python train.py --n_layer=20 --d_model=384 --n_experts=16 --experts_per_token=2 --d_expert=192 --d_shared_expert=0 --activation="gelu" --moe_layers=[1, 3, 5, 7, 9, 11, 13, 15, 17, 19] --router_score="sigmoid" --normalize_top_k=true --routed_scale=1.0 --balance_loss=0.000323 --balance_bias=true --n_groups=4 --groups_per_token=1 --init_std_router=0.0351 --lr_router=0.000325 --n_head=4 --n_kv_head=1 --head_dim=96 --vocab_size=6707 --norm="layernorm" --norm_place="pre" --norm_eps=1e-05 --positions="rope" --rope_base=2790.0 --rope_fraction=1.0 --qk_norm=false --attn_scale=0.102 --tie_embeddings=true --parallel_block=false --init="uniform" --init_std_qkv=0.0163 --init_std_o=0.0 --init_std_up=0.0163 --init_std_down=0.0 --optimizer="adamw" --lr=0.00118 --lr_mult_qkv=0.4 --beta1=0.95 --beta2=0.98 --lr_head=0.00578 --grad_clip=1.0 --warmup_steps=503 --schedule="wsd" --decay_fraction=1.0 --decay_shape="linear" --final_lr_fraction=0.0 --batch_tokens=65536 --seq_len=1024 --doc_mask=true --train_tokens=455900000 --steps=6957 --dataset="wikipedia_en"
Below are experts of layer 15 (counted from 0) of a mixture-of-experts language model. Rows are named router (the router's row for the expert), down (a neuron's output weights, with its number) and show model dimensions 288-335. Each number is 500 + 25 x the weight over its row's rms, rounded and kept within 0 to 999. Numbers have three digits each.
After each expert's rows: "comes before" lists some tokens at least twice as common just after its tokens as in all text. This comes from a sample of Wikipedia text that the model never trained on. Tokens count by the router's weight.

# expert 1
router:541536490490474512480479514508478473481494457535498478497481470542533503503521480501506497527513498501475517491516473512482523497481458490531464
down0:515490492491480494501501536514507513490559486525526481485480524481498473521515539435470473518519501524452499494508508525494520470476487489473498
down1:496514522558478440479475525498471512500555508479498478474521532494465517517489516494486474511488508514499515476503496455503472515509523533502464
down2:491508538515510500516470514517461526486505541504476476501496509517512495503487516510508505502469575470481486519502484474489471479503509534497474
down3:485513506499465501489495521483510495516521518490459480513495500519457500526473498585538452477483518476542487525501466501517540503524533502552442
down4:449483495533509462440502522516505478466504464491480513502524461501468483541494504510542496513505511497493494538528481483492502491491530513456471
down5:496482515457510456493500539502509503498503504465478498478482512457479493485499501490515560455527485498490506465513517514515528510522519494455491
down6:510542546490512441517478535458512482519496528498524479498530464544499461505459477503526458458481455503530524511508504514512468500473515449509525
down7:545469496504487481455491522502468480492514492510503466541481566522511487495544528507478481467446557513504479510509496485516491526541498516524511
down8:478517514493517477509490499479513479539503480525485496497500526510514485534491498529496515473519505514481515499468504499522522543458497475499487
down9:470470503489500508480472478482486540521534494528501527525468575522490467477522552523500497483497498552527478489502467545469461485533457505489507
down10:476492535531483539519488549490513466472521529443455494539478467505504489471516515526536469504507529511534462489506545482503469465551478520474467
down11:445510502553513537534517495528511494532461493441533507485459471494479538503529483504495482505469505485515478503490485498493525489520514482506451
down12:520538554482472517533465478496506513488479487530470496485490527506475463488525467499483509464522499463485486516482507533498459495480494530499519
down13:475471460504504482502525509493502511494470506510505517462477479502538502506458536492478503538495496480554495472484478550504546501504527515477503
down14:481551480487454533515499488552552471459486514491498495477476505483518493508514516517456519465494472443485544463488472531490481452506511472481486
down15:513527496490466502492497523521547471493543512527512451532486510534508486514505487526518502469537483490514522476467495497562463474518541502552501
down16:509505504506507484507504496495518527483497515511442477465525483515528474478491488445517483476486494517510535495483486517523534535521531474466531
down17:494485472453491535520476512505505488500533475548561514497493536469535439482439517526506462445488510536483476521466481507468525499522469504511491
down18:498504480491472528492471510494514470503480507489514523498507502519537537526517499550468543532516514496496495497469487523491494514508469495462474
down19:491477494518488460425488511552497528530513519485478477522520507511504465512497494521523498491517474512522521514469505466476490506473533488513523
down20:522471465461504491450503545505500468515499516540501509516487486512542493532520467512486482476508486472460484485494515503496514555478519489474490
down21:496485505512481515463539532554488522498469513474489550509485517453491498491517499504475502529558488473511514484523476514463516491461498487511452
down22:474468498523530471466521533488504503474470490485523512508455529531522495527480524517509470507490486481494488559495497500549537553537502517491491
down23:536510476505495462524510485487530495485498502523493486496515488484507507488480477508466543503498496474491519532462504477514476454544510505482529
down24:484505500465504485493521486570518495468506498521495540451505515492511534533537542511512492478502481521529475473509482496493523542484477460533521
down25:482530484455477498525511482495502468481518514480483470528468535494532495543509541524529462530507470498516475519542556529518481513509522481512482
comes before: "0", "s", "–", "3", "4", "5"

# expert 7
router:496509533524509513521538511527485474463496469513482502488495527540513458500481501487465507481492443494555472464517494474532513524478483476506491
down0:471485491495508521531471493527468508531501532463501513495499521538497481516479485536494481486512503512462501522482516519421541480517512433532455
down1:465524503507487506475510529476491504551475524555508491559475502498435525463526479506506548489460498500476499470511499500516509546506485475461499
down2:457531454482504527504477478512550507514493458475520475500491469443484485499508484483465533522523498520454550490453480538484458486483488517492551
down3:506516484476498503514481492483490511510447506487504535465523481513467515446462472541508547523523479517480504481516509510479510512494475550464536
down4:517514494509524511496509492521518546461479515514515530503530471501488500484448496531493554557450452521504478483511449496492500489472544514522533
down5:530503488516503489505478471445553525518484538508514453507470455479485517512481506495479481471537517492502561453501559488487477503476509497491485
down6:461483494495548489442498461463484459510487510483486529495513507447492516479489523459474490482507491475525494507529506509477530514525506493457521
down7:474502521522507507495474505479468466498505503489474542487488540480508492482518512484490484505533511517473478518513559514537457524499512500492476
down8:525522512531500486520506537491459520518535502458457518495535518517503549488468575502508468514501505506481501482530486466474480517467485490479484
down9:519451518504503515501502502468471516522501509493454480525502487456492517473508508431515504471520462498527549480493462545474485466491513518484481
down10:490534515502528514479540519463561485444502533480497525487549499477511454519537498486477477516524494517556498480452513524483515531543489506502406
down11:507500476473488491476504475491507491524473492489461526486451482482485522495502534471513506491491504482535547470494486518576475485487540519456491
down12:500501514443510493470487513464526496482527546466492499538531497496492514489479462445477512517462532500468517498489451469513497465499501512500503
down13:498518472523466485485490514440487518549475484540483512518550509543479470553493497513498493526496484544511489510514535430506458516554520516507503
down14:525471545517525468479473494509497521496497477457486530528582496485493500488508539475471497516512501514495487480498507464521516528519486495479449
down15:552470477436495509473545453481513522497476510472486484506489494487501518471516468514490529526486496501554444526518495503546504480516525513503478
down16:496485517469505508454517527490481499493502517480552535508498466501502534498472533476512556456477496501473503515517492538494510523503497498483514
down17:472511508499488447483508527454519484474503529523537427519477519513498547505550507490513515527480544496518473469490525502478490493466498477501490
down18:471518498449525472510479476536498546455480503513479496519510489495532503533456434492517479513458541465485483539501468525515557514506483521508586
down19:506461472489557452478480467503515532546482515521472466500470492456533544471521479502519518489484528487447519452539529545531494485497527492519485
down20:517463464451503480537556511520456504471483505498513447502504486492459502486504465466493518499483504557525472482501552533482534471506467488534506
down21:553478465489535508470511496532553561507529543485551505525469506542517465477512543515483479493510500472535485513518474509491522493482498494516524
down22:537464492482526507526494483503487468506552529504489529517497510516517547483483525479508489423502515489532464484479529560501526509461467456454508
down23:486469492469526500512525501469524518519489530502527565505474494477471527488463461485489471504490506497492497470469552519513528496548519479476494
down24:493493478516483488519506512522529469479473497480489521478470443477472515475507551500508487547518459503484536501483505556526432495522481489513532
down25:471484507480509559534464483498517480542503493495513507426493499547479521502526505509529457511504566507535480495528492497474491458498479473485478
comes before: "9", "1", "0", "8", "==", "C"

# expert 2
router:480500517471493485505525488477492508468514451524430533515513522498494497460487501479486486454487502536504490486506464478482502494485458476542505
down0:512479524537500520516501516511511508468557479495513503484475500487432494501447505557533528445512469498478522522528477501460515526490514483505498
down1:516519465500466499502566490462578543530518503516498521477496462541550484505495492488488485503466491544514507530474499508494469493508512512511506
down2:495518498490538523513517504464491483482457509552520527470499543526521466474511509455502426495484512508525515506500528489527518491485495531455506
down3:499483482500531471461487498485537551511516520481525506520476481549523470530464513478500488560551502529497473484463511521487490486427493488500507
down4:506546518551485523505497474491470524474510479480465493441533522516474519484513479471504485511534494482511566528503506502484517555514527521516486
down5:459513537518529467497497499478519480504497503509544495511464466477492467492498508474504519442536514531504510502505551457519478455469555428500501
down6:517515493545454533526477519485499482514458462514530516474489542515493555524455524539493546521520511511486486501481487497530480471462526530500506
down7:500506548478486476489463521502479471506534505496483499474473538471513461512456509520497497528547485489511492512525488510454493523485482510513470
down8:496494490481464507506488449494492514494522493499506491512535529500483522488482479536456516507515497523469433492517450491489485465514495516514523
down9:508496502476502495519532499520495485493500456456496468494498504502478514464480512469532495531559503520429473505447523508510505487563540524522505
down10:515494499500502516491497452476465500515535516504495512520505476488476511495490473492507507489503515509522488505526501477481489496507462476509495
down11:506517475488486522478522466503519522480481499468502478527502447502514454531492557504468483533454458508550447518482507514509495508475490506511445
down12:542507511504500532524495501512504459476537525465469504490485521486483546470518490551483519527493540484481516451490497470565508525453518490462494
down13:532482477479503529564458469508517485499496460526474540471480534517542482487488522534525528493504501460480488504462516502517522543550473485510497
down14:480445518539518524533496539540505502473466524530502465492533519508496462464521525508505464519515476508506478458486457488454495485494491495483508
down15:528552505518543500460530518472511508474466514507472494469465506470467515490519480450488498492483539544492552501518444505508489469549549502500483
down16:498471518503462493478489506517532501525494483512504531522513509522530492510526519546541515490478524513501514532484492474467490467520519486527474
down17:452503502540519559465536449487471490512453510535549497496522513501495470508492526496499492486489470464505480516533513495496502491514569462516450
down18:511479507482486500437551485463541466474462466514472526505479511493499464488521501507504485471503490458491478512539467527526520490493514496495506
down19:519502470510509505527507444496493500499499493476488461491472495476502549508501520526531465508464506506499476499471490515516479478499512503510538
down20:505514494526496498510528492490502496484525501485484519500508539540499524520504559539510499527514528477490505554499500468479515455522440484557476
down21:513492498489502506469489489484528496476545532491482494507487499500509488541525525490537491474512459475520513456464544452519527507523465521487510
down22:507511496513493533465496525503482510506503495520502520501458461489534517493490502547512486482478501469487528506479569504542548518513509483486458
down23:502549495489528467504459494463459493519510495554513492473516489501495500500491502503490490534550502501503488502515544526544486479526491488481483
down24:500502479489496500478505517516462494527507465495524482513528533494496473500502506519511496507510520515523496478506527519518502538468494507514515
down25:548528502499495494526506516489501437502503502515493458489496482457525497510463510451526484518489465498508479502532477506495467516498477504459514
comes before: ",", ".", " of", "|", " and", " in"

# expert 4
router:512520494550497473482474495506486487491465537523528489473489502537537471450504514507483470519464530503497508521537495477512526526492484490478474
down0:505497512481492515489502466543528486490484473465524516564460507541488534476526507510506489494428481506523493497472517484519468487501541486485512
down1:502472491499508499467535471482543547533543485479464532496516499487484499445487487515510509495477486517510523497499539468520504546502529495497469
down2:469509530522515473517467509519487477492481511517498533482512538510477487460516516504511460502495474528473519535503514471494539479498476519472500
down3:491505506488518526505485487498505545493519523474490500511524542476511469525461466527496517462477521562464496476504494489480499433486488463488516
down4:519537525510518470494493526498515520505496471482488516511526467480476492481480492471516508473510474457491457537447511490519454514472511460509505
down5:497487483454522542490515467519499514531476578506485530528552481504494471520485514510462498515512494491547476560498483466502543502501494534506447
down6:483435455513475517523497476475497475492520522481496506513511504461508486497491483479507537471462518465520473503527485559532491512512501510499511
down7:482528450496489500506448493503487486498523443493492492518499487538526482491476508510518510515461474515482508479483471512506453487477504537485504
down8:486492453513509528472488504488477491512490495550494535455524506525510547503522488481493550493525507529551553490483536547454499521462466502506470
down9:495457472503538496471473461506495475462533474549487512525524511477504508487502526521488507522480546453498536499507509472526482514476492503496472
down10:537487471523502464517520515517515525494493465480519507505512510503528528476527487535486544531494501503547486473498511508465482551492534406525528
down11:467469496527459469516487514505489533479541525507551530484540461527467554449488504512547521464504449472583459502468497496493470525508486510542496
down12:534524494455515487523519505475480454521501538479522523544478542488525542500559524546525532503544494472491477510514527505443494487478495544517468
down13:517447506497493508499452535530494484548490468497491486485486515486509538504487472487537501469544541493477513518512529456473497477527504456533511
down14:457508462458452502512512508505498465517509516527523533515484481464489498478496484503510510472482471474528524508457493489530501494502481482506475
down15:502491570502518474485527499469526525473513512541503476495532486478488467555490463502461540508532517510508518559521488460501503514448497475522474
down16:473491510490491512473495523513522435516507483483490562498467548532487500507480462498500535516511519559515518490489473486502507519513502486507494
down17:521489502493519531492495477428512466466547461477476455502475497473490495521476519505519502453457481527509541498508480511483509506519510487536496
down18:472508475492521533524500501532473487491519562513518507482472511473541500519491513563500492467530483465478474522494513507477490474519516526494517
down19:477503545518483491476524504530516474486521472511465507486524476491458492519492517485510507503545493494494505497502498497531505550455537486483478
down20:494512491489487478504498453517470491468521510479488500525469524518466531522526520510496504530536506498533462512520499509577467474519558523497470
down21:506491443529479484486520502495463482482485514467518475543474483488554508480548457529532471507493461520518472487524496492475554471515558485501516
down22:506499554551484514503512480501501490478474483532555488496512500544483504527488484521485529494497511493479494526492484487476493519489438533442481
down23:548565540514462506495524449499482526429522533486533528474484519466524515491515512476514479478507540529459481512476521512498450502520503502473521
down24:525510486497482506522490490495455469489459454470482505483467476505454470505469464471507484489525474489519509467487487477495490512485490461541479
down25:486495540500513511524471492428517543494482480506486491493489515496498486527450466507525493511447479486446486476528481515522480518500473498503464
comes before: " |", ")", "|", "–", "′", "N"

# expert 11
router:508500495514519469549510501526458536511512488455543477476508520537497515478501514525489509517500455504536503470501521473535535531486522508498517
down0:524498499510498527534486502460473458501456512534487492507533528513471465541509519487480505498497451504515512513494434494505520456505487509501508
down1:555421497508503470436543483494479508513520506488474524505520487522513487479486482494507512518514490498501490500487464526503495489534489497470460
down2:522508512537479513494483551512495507537473536507507486502454502537548501503516499538510492510509528518460503483520550477496475498514524518530517
down3:460496477444491528492543500506476491492472491494475444466478504509479459491478500528498496475474532501437544515506522490494493530486532517444477
down4:495496503512485458494427489533505535535523530473497498478487462506502514510485501534489503520521475480455487502510492473460496520557554515512552
down5:448498516501523492512447487471515538487512493530462490507436468522534529530535486492481501487510494513465471496520555535511514501505484503485535
down6:500534537550528523472545488494488515484499472503544504480522511516504535513531534515521475533516487508518509495490521464495532514528529497547508
down7:493499530504501461506522484531466481499455515510492465524484482496474473511494545531529523549509498506482505477528499462514464520525498456483451
down8:491513507503486512514474509530497515526470526482502491482471480514520508503534477516489478515478503514469504514503520514471501492521535504494472
down9:549512499505464496486475503473515527460521436492466528495449494486492520520541531516508487524523507476509469545480460475467512528553506536556518
down10:483528525469499516490484469522442527495499515489507447563557464480504530504491494520505544539462528503480497561472523496517495498484453469482491
down11:507495512459511496527529519518469486506538518494469492498490486503483470468492494519500462483507534495458478479524527492507481505520550487524502
down12:500543550499464506498463524506518481479498473519483468467465472484477504523522496521487450508474524496535501488489502478516513512523527482499497
down13:560492461492439537480478489461509520463496558515514527493523473507508492464489506534537506507502470575459523551468488509513506521512507480512482
down14:472481515545519510488515513499483500518528467508503463516471497527484508514492494493493516486528509518491482506463474471538463513468458510516444
down15:513490507510479511480487500490511461504495546440492490472542514511515536524525562489504490483483503496515507444482496488528518525503504509518508
down16:496456528519468512508510493489489480500472528471456504535475537542510563537489493537545515558515466503484514485522465478509500465498484524511440
down17:485521488473476488521515515505495544469523446469490498530518533471530527545494501544504485522446537492511476501528460524475472471488531479520525
down18:483508524497505503493491425508465484488479503491497520524471507512502475516501486499559519517516475496459462495510508490498547466524535470502483
down19:481469527508509522507556466468451533544476548471489511528483491479476479514504494540502509466522507537477492502509476523522510484507469467486471
down20:511429475540477532460515479510513489521505491479508545502527539471541444511503497503458512522526533457455511526490498500484520484516483492499535
down21:494521479577485494495530525491500531490438506501508497465481538485523506501507422511514508502498517520503525499505507537520453508474460475474485
down22:525522476499493523491490466494497520506509496511506464515519514483471512490512504515479466503475482499487502451491499507511520504503488495531488
down23:534509478492475512486480512476468503516512506502511494523522486512497489477544516509492544517518494470510528507463511549474474490481514524490528
down24:509490512475526465513500471521470520439494487523456510474546539507508474478436418546499526473485504520487443524504500486486462499497488477514498
down25:459461473460471497451498492490474504492533505493477504530472490527476538507470532460490504499503504527526539483477481507516495520519468457528460
comes before: ",", ")", " and", " (", " to", ";"

# expert 3
router:548530487539517457521538468490494462496538500520531541457519478509493460470561493520469549473502492494501500505501491472514508541484499509527501
down0:489458488526495491529492503531498511499446506514507512506492470501457490523513482499461515492526517424516498500519518470474523514541519463502494
down1:521537475511463511513496497495493477514482480469485512487517501503539441500442518531508491499478490560419487455532489496507523499480475541506516
down2:503513472481464518475516508498505515512512480490492530515496503496487501471480543489509484528457460489525520500510492480472459465471483485528485
down3:516506480526545475515503478475480490494496511496479461462462439459466505497514477454503510549521489511455465530459521481484505527527493513475525
down4:504443499507499480501474478463539517484504503519511456499500479538501503520510511451495491505519479459498525521516543497530502496534493551504518
down5:535496506558525528488489466463513545450491540486477537490512517498466521508533520487530496488541485480513525547478487526524542499470495498529488
down6:489502507460508468515525526490540502503502500449503500526506468533471461517496530483506484464491506497462508455485501528529523499509530495499523
down7:439452503517506512464532503482518487502495493474476524440492508524487540478450501492500527487522526512489483513486508509522493537449481486525482
down8:505481490515518478480489505525486498504484522546497551521489446480501475510509511469485537515488501504505539476526512494467471497508527507502476
down9:532478524499520468510541479507468503507510506503531504520522494495487482518484522498534500456499490475505526477482486483495475499481517471492540
down10:447527484490489532459507496523533503499523486502511471507464495505483487529502468503481472488479509479501500460524511507519504506424518516470464
down11:488524495507510520496511533512481511507534494505490513522473531482493503468497528501501497514516510502472527460497517502506529505525534508529486
down12:483485537510502466515480457516504512522493562520506504522547484450487502505536507488511464490516516484461474487458506498491461518534502487516491
down13:509555510478466506472507488501481515524462493477520485527511538480515524513524532489511509532520466511478539513428466538541536513519500485501504
down14:517502474510500472493457530499588501486521517507503479493520520510496540488490501503454495509479446476530495517502478562512526534560490523464521
down15:526482481540519487535463493516547477509491528485486538472482503506440510527500496484486498525471442494555550499497506521529476519542512530458493
down16:521476489489494502470523521504485540527534504483491494544454454507495488501531497468530503492529474515461476526495515494529533532488525511492519
down17:516458508492485528511488465471508520427475509520502462527513482439497520498516465525459438500502498478484502485505511514546531495460502536485475
down18:513509465515506499506452518456484499487518531505491510535512522478498452502510513504548504502495501505493453503485527454497533473495499482490529
down19:509515522475543511499502468495517489498478496527516526490545487512512473508463479470508517503545447463498511529499535485481510454465503492530587
down20:530508516511512512486507507477501500508480476495484529492495508525496521508517486462521512547488497479509552502543496496454536457515558484532513
down21:503548544491530499498475518513486539493517482486526547523466463474496504495499531479501499506482482468491528550463517521510504537522508535472509
down22:522489516522498519509499484544496464464474494463472487489511485472469536523516486445458534487502503466513458501538533502490468476572521466495535
down23:490462553516491482496506507502562483480461504528503528503491532559504483483555490496496485530489477456478465511522491499500470522447479508476482
down24:503545506473481496487529498563484521503489508497523508513470483499514512518560507524480484498498508445504520538474525485542472450489532490483501
down25:516520513548527513488493512481505481447470531505499499520451522539497453499545506489470473489524491494489505496506479537511482512454489490454470
comes before: " the", " a", " his", " its", " an", " their"

# expert 15
router:493524513514468482490531504522489505510467448495520499511477545540557469496508506526504515495522479498504497480491490473492542526479447512531511
down0:552494521545481514468489490478533503518513525465525511524496480457512497453512485473538471509506525496497527514488470512518492490556521515522548
down1:523514524517483496540494503467485494464479527527516478510480516498480499507528503470521504466485487511508514557524487550502504529505503473517481
down2:555456486500514516499477474523488496507534487474452511478476500483455494485511498512484492495497470549487464444480509498529531455485463505494523
down3:486497488498550476492501498521501517521485516534478475521490540501516469474497488532506469494512494493506533510541547448475539532490487477493491
down4:551501506561493501478475494486501521509482535470492508513462450490454488532515524462532506459513427462492476536538487500547522510496518511485490
down5:509525473505510508503495488503498523498492465474504498475507487524523472473481489505466509433492506498543468498476520487497486504439501496489489
down6:519553491529495498512487506476501493471523530466516457486498478520491452515491498506496525505484555518489500534490486457526503519472506476519499
down7:475426490502505492482481487536527534536494475531493477488448512527490536539502508463508529520461537471489507482504519447510450491491469489525510
down8:476510499490534487480523445476504482485483511454486519498522463500489502485516486464493488472539472518533542525489558501475500472518483494472528
down9:488474570505478470487480485464466535472540500494519528538532505506452476476508476483505478505491490482483525485490481547490513503505506489517483
down10:506474492479500513494490486455540461466479479460520499536530458478519489505530493522487463510510524503460480546506504483458507466485512510507496
down11:496480469499499500558474493513471509498511481489535543492534501533544511494488474557514483493511543471533526467485546555485483502463472533532479
down12:445515463473497516543476507541487526508513502519487509513543516523468462561490481539503521533507482507486501508488469517489507481510484498490530
down13:479456507449484472433501540497521565467533516508522478509540478504513492449484515512490497499456501484489458542444541487464506467503574468502487
down14:516461499507500518493489516491558510569456503502493484517474487486455501491527528457470513521514490467520498498467501488508494459474489504551506
down15:506525518497508474535474493479468503460523497504509508486499524496482507543515511514497503550531509536512498539515547464485517464539504459461467
down16:490530490553476528488496493498519473523496483539522480497473498502511502546513518518494507551449492466510523455498453493546516519475513452488488
down17:461524535508501498473491494464531492522517520429535480464534519474523520497467494486518542482486478525514525480506495491480497513497531469555542
down18:483467469499504475457479460468485515503495497538526527526517437487533474517469481451429451477527519499554459517501560504523520511456490512503501
down19:536504496491476513519507521490515534486488490472532498515457487520535520540510514502505527461498530476478493508493537529531465503472513513488489
down20:457498524490495528513481485516488456496428513536488432489483482495495449541564506542528463513514509510504479522481529537466500485507508532474498
down21:489461483478513506489509460527490483504500532486499466498528514494503486495508526530515506508493442494500490485528548521504526485484534479477480
down22:475452493459495535542524485507493475495528491501484475501496479440495520513464498467506502491510505498511481502518439517476459461465480455509497
down23:483464484500488480503531477526511496552494538514538483512504484523519554537492493515464486514492474465509477489529479470516499463545529525507534
down24:512515492523487519526491518462468480483517521505505485508489462477477539479460509483507519509468484500480481463501486507490500507486525459517499
down25:519493519500495475482486519511493527489505512566501483495472485570507504562538504501517498542504474516480502495460518515512540505475496486478513
comes before: "\n", "1", "2", " The", " He", " In"

# expert 13
router:492519525508485479553471497545478478495513509465491496498488471509483470487544506487481522485489507515554541471479481486513513497512506497551465
down0:511516487509476449482516490462498490504495528502512517468547501461502519550500497493487479488471507518513491434525498487549515545491525464451520
down1:524545508543504472494554465519505518499511485501491495481501506446516493482455478488475468503506489462482493471524487503489546515492498476491556
down2:466516502525504427527507477510484515499505517548500500480498521523466545475475513491469513502506513518495521504473521488511520476534492506478530
down3:498493491513472504471541499518500467545449534467497533480495490501504562521528458471492482504471524495491509468515511476531505514478503543468479
down4:472562507486471512514528513511498447506530511483514509511459456476532495515482518499511459478530509456498483475501483504540530498487494493499463
down5:489502499503511533484532510482541498511528517475494522509527446501516491462511505479492523492481480522516531496551467508514485485498486506515506
down6:528507519451461514522521503467493501539495503497519482466495499479490502507468500499512492516498507489541508459553490507490500522507463477533507
down7:542464545508484489523488505516511494499533508480468495496514496477497504473489522476476495474528519549498507499460501501506516488493501498465471
down8:511523501492494544504472489496512480492471481491478499538477521499502489499517463481484452508482510496504512529525567510499461470500500513483513
down9:488492505481518496467481505463524521514485478505499537509480523520521487514491495493468531509514501491504481525542495487492490553475483508486524
down10:519494500519499512521524514493481505512451491478457537479479513521527502537481484505486493462537493461494481509510523530513503510504510523489521
down11:548457472533489495462506488483478524468490522468483496514476547526505492456523485447484523516538478482501490514506471505557518492510497499473463
down12:497519477497481544476507524494503482512461479536479479509525502485512491481518515482500491470470519497479493500549485447486511530512500506495517
down13:520528497487540512545507485544517491501494496474529495527471504484558544515484508482477456503480508524520501516471525508559512512546524516484453
down14:491476527488481504487507547499501504503513491537471487490501469547481503504543507501538502534501492485536493530500434480522464530476467448475454
down15:479516533482521528522474529507562480521496482463510508504513504508515440495494509515520517517498477570504522532485522447527493515466500534488446
down16:506504524513485520487511505508443532440518519465525528531466558473525509503484479531476482494528466506489475532500533489490455469508546455522474
down17:522487520495487503478526515534524520533483508511486509473456514513464540481458528500479447483470514475502529503445484566465490548519497493489504
down18:482521508531513548493491486473471486487485496507546546535502545506444522496465529557519522499482495513482475469494497513508536515523499509566528
down19:478494510472549504509440529507505464514520484512506524510558440462500464479540483503479460489535516437521467501490497453520507490533486520457467
down20:564489454473476464459505523480508508466520499527483497527539506505507509509467558535515496487484464526514502526483509476504461486518509507468480
down21:508583505531467504480408468502479464451534462497502500519457496478547522524504518468461483517485511456511526466473492486437488466462510479511525
down22:474471501520510453504477532479444477492512521518458531513510504484495489525524542497510503518554557478483476515486493522485522514492509512504517
down23:509511512518508488522506506457483510458514486469461518501521476505512518483511481460436486518445530546507508488499527510507535488505483543577476
down24:540524551498508521519506464505486494515486493523489501530528522453485508494487455519535540487483520535522532507476508527498438533498481517471522
down25:544528529517473488530506457522496538516477508494493460449502472484512512430483502502513459498538501530512519469500510468498508495495507491498545
comes before: " ", "ing", "er", " \"", "ed", "ers"

# expert 8
router:505486496504522483516485531482521464524527469520526542476521555502544482479501463480454534490498512493528493501542504470524517530503450507558514
down0:482522490462506541479499480513496531538508479509505513546464482473497511468526534470496513552497478523487498525525516498504539511540530526480480
down1:484478504533518500520479484473495501524483501513492491522478517521524512469506539481509492489463507494515556469501537472510484465513476492505450
down2:468468507529526497489498516495524500510542500520484490482518485507503498535525488495523523549484462519490506500448480496527544494495484505491453
down3:446506490472511496461456501464487482510535461528476529519525514516528537511486473488476491464477546511473504504539484493451495486504496512483492
down4:530497513484496583473478487445514473545465514513503532482547506507482556438489485506454508498497493492445483512499523527502527488508479498462445
down5:527470494526543482510487483449496498494459498466500463462495481490504490508497492470510542466519487476455516553509497500512491478513542458461514
down6:480537531528462511481482513509509504498459444497479515501504502502501488488532492537492506474517495485506508540479510499486469485467492485523514
down7:466494530471551434509482496510473503494469491513507516491567471515487490486487442469507475465502465512496517526489506438549484480497481535515500
down8:527512489449478474505503516515480532508533506474505517501534497483542489533456486534500485475540514527497511520541490526511504508528486496451503
down9:468515454467531517459466538501456499454526512500554514530498489504487473521520465483459522484535564495497509492453489525504548493519528538477511
down10:500495464486526474514540490514486479446528489542520496510509453526496514514518501556537480482516498497436488524494504522495500495502550480467514
down11:464507484517536528515524548480496512494474503497517492453540504474505503494499498505477512486511521480470532491472516477515511475479442511469473
down12:500516560494544497514490485487509505500528466516524524472528494518519512505540509540531549501496505470519473527462497482488503517454514501458541
down13:432531510478478503476532520483477473506472545464541536476447467498497502495514474450500472521484505498502506494510467527460538494536542486506553
down14:498500508528462475476529469474523528494491497479538519504566520463543501510534495510526487503539518480459516516500503442480521546511477523547470
down15:453489491519476452504529490443483488489521536473506483501492480482479506482503497483493476467503532511506542543513443531493483534488496513464569
down16:526505503506481514493493491511491493493522539478488478487454475495488528483501443461516526469519549489488558496487474485483510499475505496525506
down17:498510467505475491495499490505521490495532483510544470523458514522550474490484561546483491542474485508456473530490524532510486484462483490525526
down18:452473502485492488493507530521499526517499501560532511435552454484478480484534529458505497497528512475492520488466511457526499494489501525510489
down19:548512454498497485499500501473482499504494504513489514485510475455485463498543489500463491467468480497516498508504537525473449507528501508482486
down20:495484497496522498476453502526501499496509496513462506478469506495512479510532476518511505511507524535482485469528514472541521498498491508428539
down21:472481495459450502470527461498511516525491463519501539549492520504526483498495449503494497526487488535520517511584526482479464490511477510455485
down22:487473451509501517481539509495457539517534530552451439515530523515515447505483515531508523497468536489485488485482527442498463499499524515487473
down23:522491503478507475513521537499489459442515459535503489503543478483504545463495513529515464504492516484475485489504471471488467476484498513522491
down24:474504483513518495529503504519513575505503499509476510495469486447501490503515485466536479502496559506473503532486533495552490475483508522448499
down25:514485546528517561498454486474511468466500561463509516492527514425475540547465471509502505470499520527528529491467467543521509476502488504516499
comes before: " ", "-", "an", "ay", "el", "ie"